config.yaml
n_layer: 8
norm_eps: 1e-05
lr: 0.0044
Below are experts of layer 4 (counted from 0) of a mixture-of-experts language model. Rows are named router (the router's row for the expert), gate (a neuron's input weights, with its number), up (a neuron's input weights, with its number) and show model dimensions 160-239. Each number is 200 + 30 x the weight over its row's rms, rounded and kept within 0 to 999.
After each expert's rows: a language model's description of what the expert responds to. This comes from a sample of Wikipedia text that the model never trained on.

# expert 15
router,241,259,236,221,211,190,157,217,164,209,189,153,200,191,191,258,247,212,176,188,187,262,188,186,241,233,163,184,150,180,175,214,150,146,259,172,197,209,228,190,218,190,231,187,203,171,204,206,192,218,206,177,158,178,193,189,194,272,149,240,212,203,217,207,167,248,188,179,218,208,212,231,261,160,211,185,249,241,181,238
gate0,231,225,212,250,279,186,217,200,207,232,205,199,216,211,154,179,265,181,196,178,180,199,158,179,182,169,226,177,177,199,218,250,209,191,258,231,212,177,204,201,238,190,160,206,183,237,210,191,160,232,199,264,216,221,229,172,185,229,221,189,235,221,201,196,211,196,149,163,217,231,191,264,216,254,188,202,240,185,206,226
up0,150,276,213,205,244,182,191,196,160,265,188,191,171,183,165,262,182,166,201,181,224,179,171,248,167,190,245,190,179,218,155,237,186,241,238,221,192,145,222,209,177,124,199,196,177,227,221,174,174,233,242,193,257,173,205,189,201,165,219,222,250,207,205,141,172,150,193,210,199,256,206,284,202,231,188,207,208,252,195,173
Last pieces of names and nouns, mostly plural s and endings like -er, -le, -ity, as in rebounds, Flames, Newcastle.

# expert 23
router,216,217,180,157,175,147,191,189,197,195,177,166,212,212,186,240,219,216,191,179,207,194,254,216,230,237,198,196,192,187,144,178,163,171,165,198,202,249,214,203,174,188,182,211,199,155,206,220,181,225,195,141,190,227,220,185,244,199,177,270,216,216,183,216,171,200,187,212,232,174,161,176,232,212,207,175,198,179,161,217
gate0,198,157,159,145,171,235,191,177,156,193,190,172,178,243,222,242,240,238,196,195,171,142,195,202,195,209,236,165,182,179,185,185,244,190,201,202,190,149,282,182,165,228,190,159,175,199,160,203,199,136,214,184,225,179,165,129,177,235,205,221,111,190,177,185,162,175,190,223,225,212,212,194,192,205,179,216,249,162,221,176
up0,257,193,204,224,146,188,244,188,173,226,193,205,140,252,203,229,213,175,219,229,239,186,236,196,216,207,235,190,149,241,214,197,218,201,215,187,255,218,234,185,182,231,209,173,218,234,161,240,191,214,151,185,181,184,186,197,184,213,197,228,166,137,169,233,222,210,265,203,195,199,237,221,199,202,242,186,258,199,194,202
Commas after names or clauses, closing parentheses, semicolons, dashes and closing quotes, typically before and, which, but.

# expert 18
router,224,168,211,191,184,163,168,191,201,198,187,165,190,190,223,240,179,196,201,240,178,206,232,180,268,209,178,193,135,162,177,200,184,163,185,219,199,207,221,191,152,176,234,163,219,184,215,259,162,283,207,206,167,220,203,192,243,236,177,218,236,215,203,203,173,261,161,163,238,178,164,216,218,215,214,175,232,229,168,249
gate0,226,210,190,207,271,252,159,182,188,144,188,182,285,187,241,161,225,174,204,163,156,217,199,186,227,240,207,210,185,187,225,185,221,227,190,196,201,179,197,200,234,154,148,178,236,174,206,163,203,180,202,198,176,242,156,219,243,177,221,202,204,212,202,186,168,257,229,190,217,208,170,186,243,226,176,233,219,164,188,172
up0,214,231,194,194,216,221,223,209,228,198,230,234,211,221,222,177,223,208,244,195,254,197,226,226,159,253,245,225,177,172,196,174,119,168,193,268,218,233,202,202,211,207,192,188,235,201,197,221,268,229,193,165,191,174,199,204,184,167,188,163,203,183,203,217,145,136,230,198,260,173,194,181,211,186,179,239,201,181,176,218
Pipe cells in sports and results tables, plus colons in infobox fields like Born, Died, Location, Phylum.

# expert 20
router,249,223,203,214,197,181,165,234,240,169,169,176,199,192,136,212,225,258,171,242,194,178,230,248,276,188,181,170,181,131,188,224,185,156,212,191,187,252,236,230,157,204,240,238,219,203,216,238,209,219,227,203,171,225,198,171,202,232,201,219,185,230,158,231,208,228,167,153,230,159,179,179,170,189,205,215,158,182,138,219
gate0,223,184,186,239,247,197,197,210,213,227,223,212,197,191,167,227,186,258,146,169,176,184,196,205,241,288,160,236,182,219,236,212,205,162,216,204,209,172,238,195,249,177,209,214,206,190,200,198,210,234,165,211,195,199,249,160,180,206,194,200,177,202,220,215,207,246,215,201,199,214,191,190,217,236,168,204,278,185,149,203
up0,192,226,188,163,262,176,178,221,207,223,245,162,168,238,159,226,223,182,199,185,239,162,202,175,211,194,184,237,249,190,200,212,171,183,209,260,165,172,178,146,221,189,163,211,176,187,174,174,176,211,186,186,219,207,241,217,219,230,157,167,165,220,161,198,184,200,256,201,207,213,172,208,193,217,120,214,210,175,155,223
Sentence-ending periods, opening parentheses before dates or abbreviations, opening quotes, and table pipes, e.g. (1997), (FPS), "Satans.

# expert 19
router,240,199,169,189,181,149,170,234,213,221,163,220,190,222,190,225,196,189,230,182,181,218,225,219,209,276,209,171,139,167,170,267,215,144,202,217,262,210,277,205,180,161,193,210,173,189,238,256,229,233,212,162,183,205,187,198,193,266,142,234,251,192,153,190,189,237,162,186,228,208,201,210,208,209,208,180,215,188,170,259
gate0,169,152,189,228,192,204,191,160,197,220,205,229,197,168,211,165,165,239,168,222,176,183,211,221,175,248,140,151,174,211,182,214,215,196,131,227,209,128,221,200,157,222,272,218,227,206,199,235,171,209,182,169,170,220,168,195,155,183,190,188,199,224,211,248,221,187,182,188,236,168,204,176,192,186,226,203,230,218,188,222
up0,181,154,248,239,168,208,209,185,202,196,173,220,170,244,167,213,183,182,239,168,220,179,202,142,197,217,204,208,200,196,190,284,171,220,204,229,262,229,222,194,180,214,209,228,207,176,199,237,208,150,204,215,137,128,205,234,222,183,196,232,244,193,172,201,138,190,202,207,216,187,202,184,201,190,156,276,159,188,164,163
Letter and syllable pieces within personal surnames, often non-English ones in sports tables, e.g. Jakupović, Özbek, Hopkins, McDonnell.

# expert 3
router,226,189,191,174,244,181,189,244,194,167,170,181,221,173,147,225,218,246,174,242,183,210,256,244,252,223,201,140,188,164,162,252,159,198,243,221,202,213,212,148,194,152,245,224,189,189,200,230,179,268,251,147,219,189,189,155,218,231,175,241,176,237,182,213,175,218,194,214,221,169,182,246,232,162,198,130,219,212,167,236
gate0,244,172,230,219,244,132,258,207,238,151,170,212,243,149,167,168,223,217,221,242,241,198,194,199,174,202,165,177,189,138,213,223,207,207,190,172,177,223,241,185,181,185,216,245,150,225,199,192,189,193,143,186,180,168,155,144,239,177,162,166,201,153,242,244,221,181,202,180,180,236,178,181,212,244,191,164,195,204,207,210
up0,206,163,243,202,208,174,252,207,218,180,230,247,227,169,176,229,160,225,171,242,236,263,190,193,199,189,211,202,193,127,176,237,177,261,245,225,241,160,179,168,188,191,227,189,214,174,205,160,173,214,151,214,198,212,171,199,192,196,169,212,199,166,153,262,190,211,239,196,214,161,171,166,194,204,193,147,187,205,177,183
Middle pieces of words and Latin genus names, such as mathem-atic-ian, philos-oph-y, Scybal-ic-us, plus nouns like cat, mission.

# expert 2
router,208,203,184,208,230,185,150,218,194,171,152,191,216,174,185,192,250,205,173,205,200,198,249,185,215,264,205,198,172,183,134,282,210,180,228,224,234,227,223,205,170,159,216,236,143,211,216,216,194,214,244,121,224,246,211,217,205,245,160,214,224,217,173,227,202,234,154,216,208,199,172,213,223,180,252,166,248,226,155,226
gate0,242,246,188,197,201,239,192,166,138,125,183,209,203,170,178,180,280,173,197,222,204,196,213,190,209,269,202,247,225,201,155,215,215,233,188,198,227,267,199,219,186,193,197,231,185,250,215,234,172,179,204,184,242,206,178,219,184,247,184,251,184,213,205,172,215,202,164,248,177,227,265,158,187,163,157,161,198,199,212,163
up0,177,197,176,183,178,204,179,171,173,222,243,238,192,119,192,230,130,159,236,226,153,209,228,251,233,193,195,220,233,228,160,231,150,161,235,267,183,265,182,245,204,218,186,201,170,188,234,139,223,204,227,198,228,156,207,215,197,211,199,182,211,233,217,232,178,161,206,191,250,194,236,202,189,235,182,180,243,189,244,186
First pieces of words and compounds, such as un, bi, sea, super, and hyphens joining compounds like black-headed, tele-phone.

# expert 11
router,210,257,181,198,196,177,148,246,193,233,214,206,202,173,198,243,193,206,152,260,192,201,204,229,227,200,190,162,207,159,151,210,179,207,228,206,186,245,233,191,168,210,225,191,201,186,178,266,195,267,222,174,185,192,156,174,203,220,155,228,174,181,156,208,172,239,143,182,222,212,192,221,226,237,208,201,223,218,167,213
gate0,200,144,185,219,176,201,233,194,223,159,181,230,180,212,205,190,201,243,167,241,174,218,239,228,193,225,178,169,148,201,178,194,216,199,226,229,193,241,167,192,203,242,159,189,230,280,235,249,214,216,239,244,166,157,198,178,245,187,237,216,174,233,202,212,203,196,189,177,238,208,227,181,222,193,158,215,217,197,223,192
up0,192,195,185,192,193,176,164,210,197,203,215,195,244,127,186,244,183,205,223,224,196,156,169,173,155,252,201,242,221,197,179,241,152,246,201,201,207,190,165,190,181,182,173,225,167,200,188,204,215,146,214,206,255,167,166,198,179,192,159,183,166,142,233,196,193,188,235,244,232,227,211,172,162,191,240,190,234,228,201,170
Mid-word syllables of non-English personal and place names, such as ko, ka, ji, ić, -ha in Muvattupuzha, Ibaka.

# expert 27
router,192,229,177,231,199,199,186,235,230,242,153,169,178,196,162,221,231,229,154,242,193,224,268,208,185,236,197,154,186,154,177,259,185,165,250,200,172,217,245,222,155,160,174,193,162,139,227,249,210,211,221,193,180,219,186,175,217,255,150,188,234,214,163,229,177,208,110,177,257,228,174,163,223,180,184,142,226,234,193,229
gate0,219,195,186,208,224,204,158,197,229,209,159,157,220,235,225,195,202,170,164,236,189,237,215,213,226,195,162,139,212,222,238,230,204,195,240,197,173,185,225,196,187,162,186,179,189,216,176,222,204,217,227,225,239,216,189,226,159,227,265,161,180,141,208,198,241,174,186,139,152,213,128,129,247,193,235,165,213,200,207,246
up0,214,187,252,203,279,209,205,215,213,214,203,189,191,245,228,200,196,225,180,190,209,191,202,232,227,157,179,222,213,192,152,182,129,243,214,179,221,187,188,161,217,269,195,203,233,206,198,185,204,188,176,148,196,211,147,195,206,204,190,191,222,198,182,195,121,198,226,239,191,169,240,211,210,153,193,233,209,149,201,228
Single letters, often capitals, inside compound names or codes, such as StarCraft, SportsCenter, Rallycross, McDiarmid, plus apostrophes.

# expert 6
router,221,209,191,203,200,177,196,227,258,200,155,171,177,225,182,215,235,216,179,221,172,210,211,199,257,218,177,190,152,174,196,246,171,168,217,231,225,168,245,169,171,148,248,185,147,157,157,224,225,228,205,133,194,245,192,179,210,221,201,257,213,223,128,215,121,185,184,139,238,192,221,192,225,197,195,163,200,223,150,223
gate0,192,218,219,280,186,200,258,175,250,235,253,199,188,178,208,222,220,171,201,148,201,185,213,256,177,179,210,190,215,182,196,189,189,171,114,221,188,145,214,198,173,189,252,183,254,143,185,245,158,181,168,195,179,191,155,178,264,220,156,177,213,202,217,192,194,227,181,146,187,217,228,118,215,246,214,174,235,182,244,220
up0,166,203,202,210,199,174,219,221,181,193,208,201,187,183,167,258,241,193,183,160,181,204,257,295,213,184,193,197,234,197,215,203,189,210,164,245,196,147,183,168,196,247,219,172,240,147,167,233,154,181,223,215,211,189,200,152,216,211,210,187,220,212,188,165,224,275,161,198,194,134,208,212,158,216,227,200,220,201,213,175
The words and, or, but, and articles a or an, usually after a comma ending list items, as in Serbia, and Slovakia.

# expert 8
router,218,255,209,186,269,183,188,244,166,193,176,131,188,214,196,233,219,216,193,242,207,235,221,181,223,230,203,150,176,169,193,244,122,199,219,223,190,213,214,179,199,199,253,218,168,215,201,216,158,223,234,184,192,213,246,184,189,252,204,242,215,174,206,264,206,233,173,215,222,131,151,207,262,123,232,152,207,225,172,227
gate0,232,182,197,258,143,130,208,200,190,169,179,187,221,243,154,207,149,183,228,230,222,213,203,181,213,209,196,150,241,212,156,152,233,237,166,197,147,183,207,206,156,252,191,187,164,209,253,215,138,157,214,192,161,126,166,169,202,175,208,226,226,206,189,236,196,170,174,210,151,161,177,195,199,215,185,207,228,213,185,216
up0,230,225,218,168,148,168,166,186,214,204,208,219,171,213,184,155,200,133,148,212,197,197,294,193,236,180,211,198,199,169,209,201,208,169,210,248,132,198,193,180,148,213,193,227,206,199,211,147,141,157,182,247,182,186,196,226,232,200,218,241,222,237,216,155,196,212,193,161,195,146,231,196,177,200,194,184,201,198,167,160
Common nouns and noun suffixes in expository prose, such as game, system, construction, -ation, -ment, -age, plural -s.

# expert 21
router,212,199,185,197,246,177,164,281,153,248,193,153,218,181,216,199,216,222,197,199,147,273,237,172,207,201,176,181,197,173,178,225,143,155,221,201,190,219,217,198,168,188,192,219,192,224,221,222,220,234,196,164,229,234,163,202,208,237,200,231,208,221,156,202,184,224,167,162,183,187,189,237,227,163,251,157,182,204,180,191
gate0,190,199,201,139,212,196,202,243,238,200,200,190,255,215,215,173,187,185,241,267,209,195,181,169,237,242,176,232,154,177,148,124,219,196,170,228,224,174,237,213,233,267,163,178,168,201,179,170,204,239,165,186,267,207,246,191,183,214,154,216,184,193,190,199,189,215,238,163,217,193,201,196,153,174,197,194,183,207,246,188
up0,193,211,207,156,201,207,198,202,177,177,202,208,236,214,207,216,199,199,208,226,247,176,159,219,248,252,192,214,157,199,226,165,196,146,178,192,193,157,224,227,220,247,147,182,191,227,131,176,194,221,208,231,235,174,225,150,169,195,167,214,188,225,227,229,202,207,195,164,229,189,194,234,175,196,211,199,200,229,236,171
Inner pieces of verbs and evaluative adjectives in prose, such as rel-eg-ation, dist-ingu-ished, strong, adopted, possible, based.

# expert 16
router,195,209,174,189,188,159,152,197,211,171,215,181,215,129,174,213,197,206,186,217,149,211,202,242,234,276,194,179,168,210,159,200,144,178,219,218,179,263,251,172,199,181,222,161,151,199,216,220,153,225,224,176,190,201,186,222,247,228,200,197,230,212,221,204,192,230,163,140,230,162,172,221,195,210,210,147,193,213,148,241
gate0,235,257,233,219,171,175,167,219,178,211,216,163,242,186,255,190,211,188,232,222,186,201,202,168,197,197,153,191,181,257,259,194,149,213,205,257,173,190,215,260,233,265,217,175,162,198,199,203,213,254,220,253,189,212,218,200,157,165,199,192,232,222,228,174,210,167,162,156,188,181,167,236,248,203,182,143,169,188,241,243
up0,196,166,201,260,228,246,251,220,189,183,185,194,195,207,173,234,232,226,252,254,229,175,171,220,146,146,213,191,155,179,236,224,193,165,182,241,161,209,225,215,195,224,203,217,182,253,211,154,218,215,152,205,169,168,229,171,177,175,200,228,224,200,200,111,182,209,212,238,178,204,140,158,257,187,193,208,183,132,205,175
Short syllable fragments inside longer words, often after a hyphen or in technical and chemical text, e.g. scenario, authorized, missile.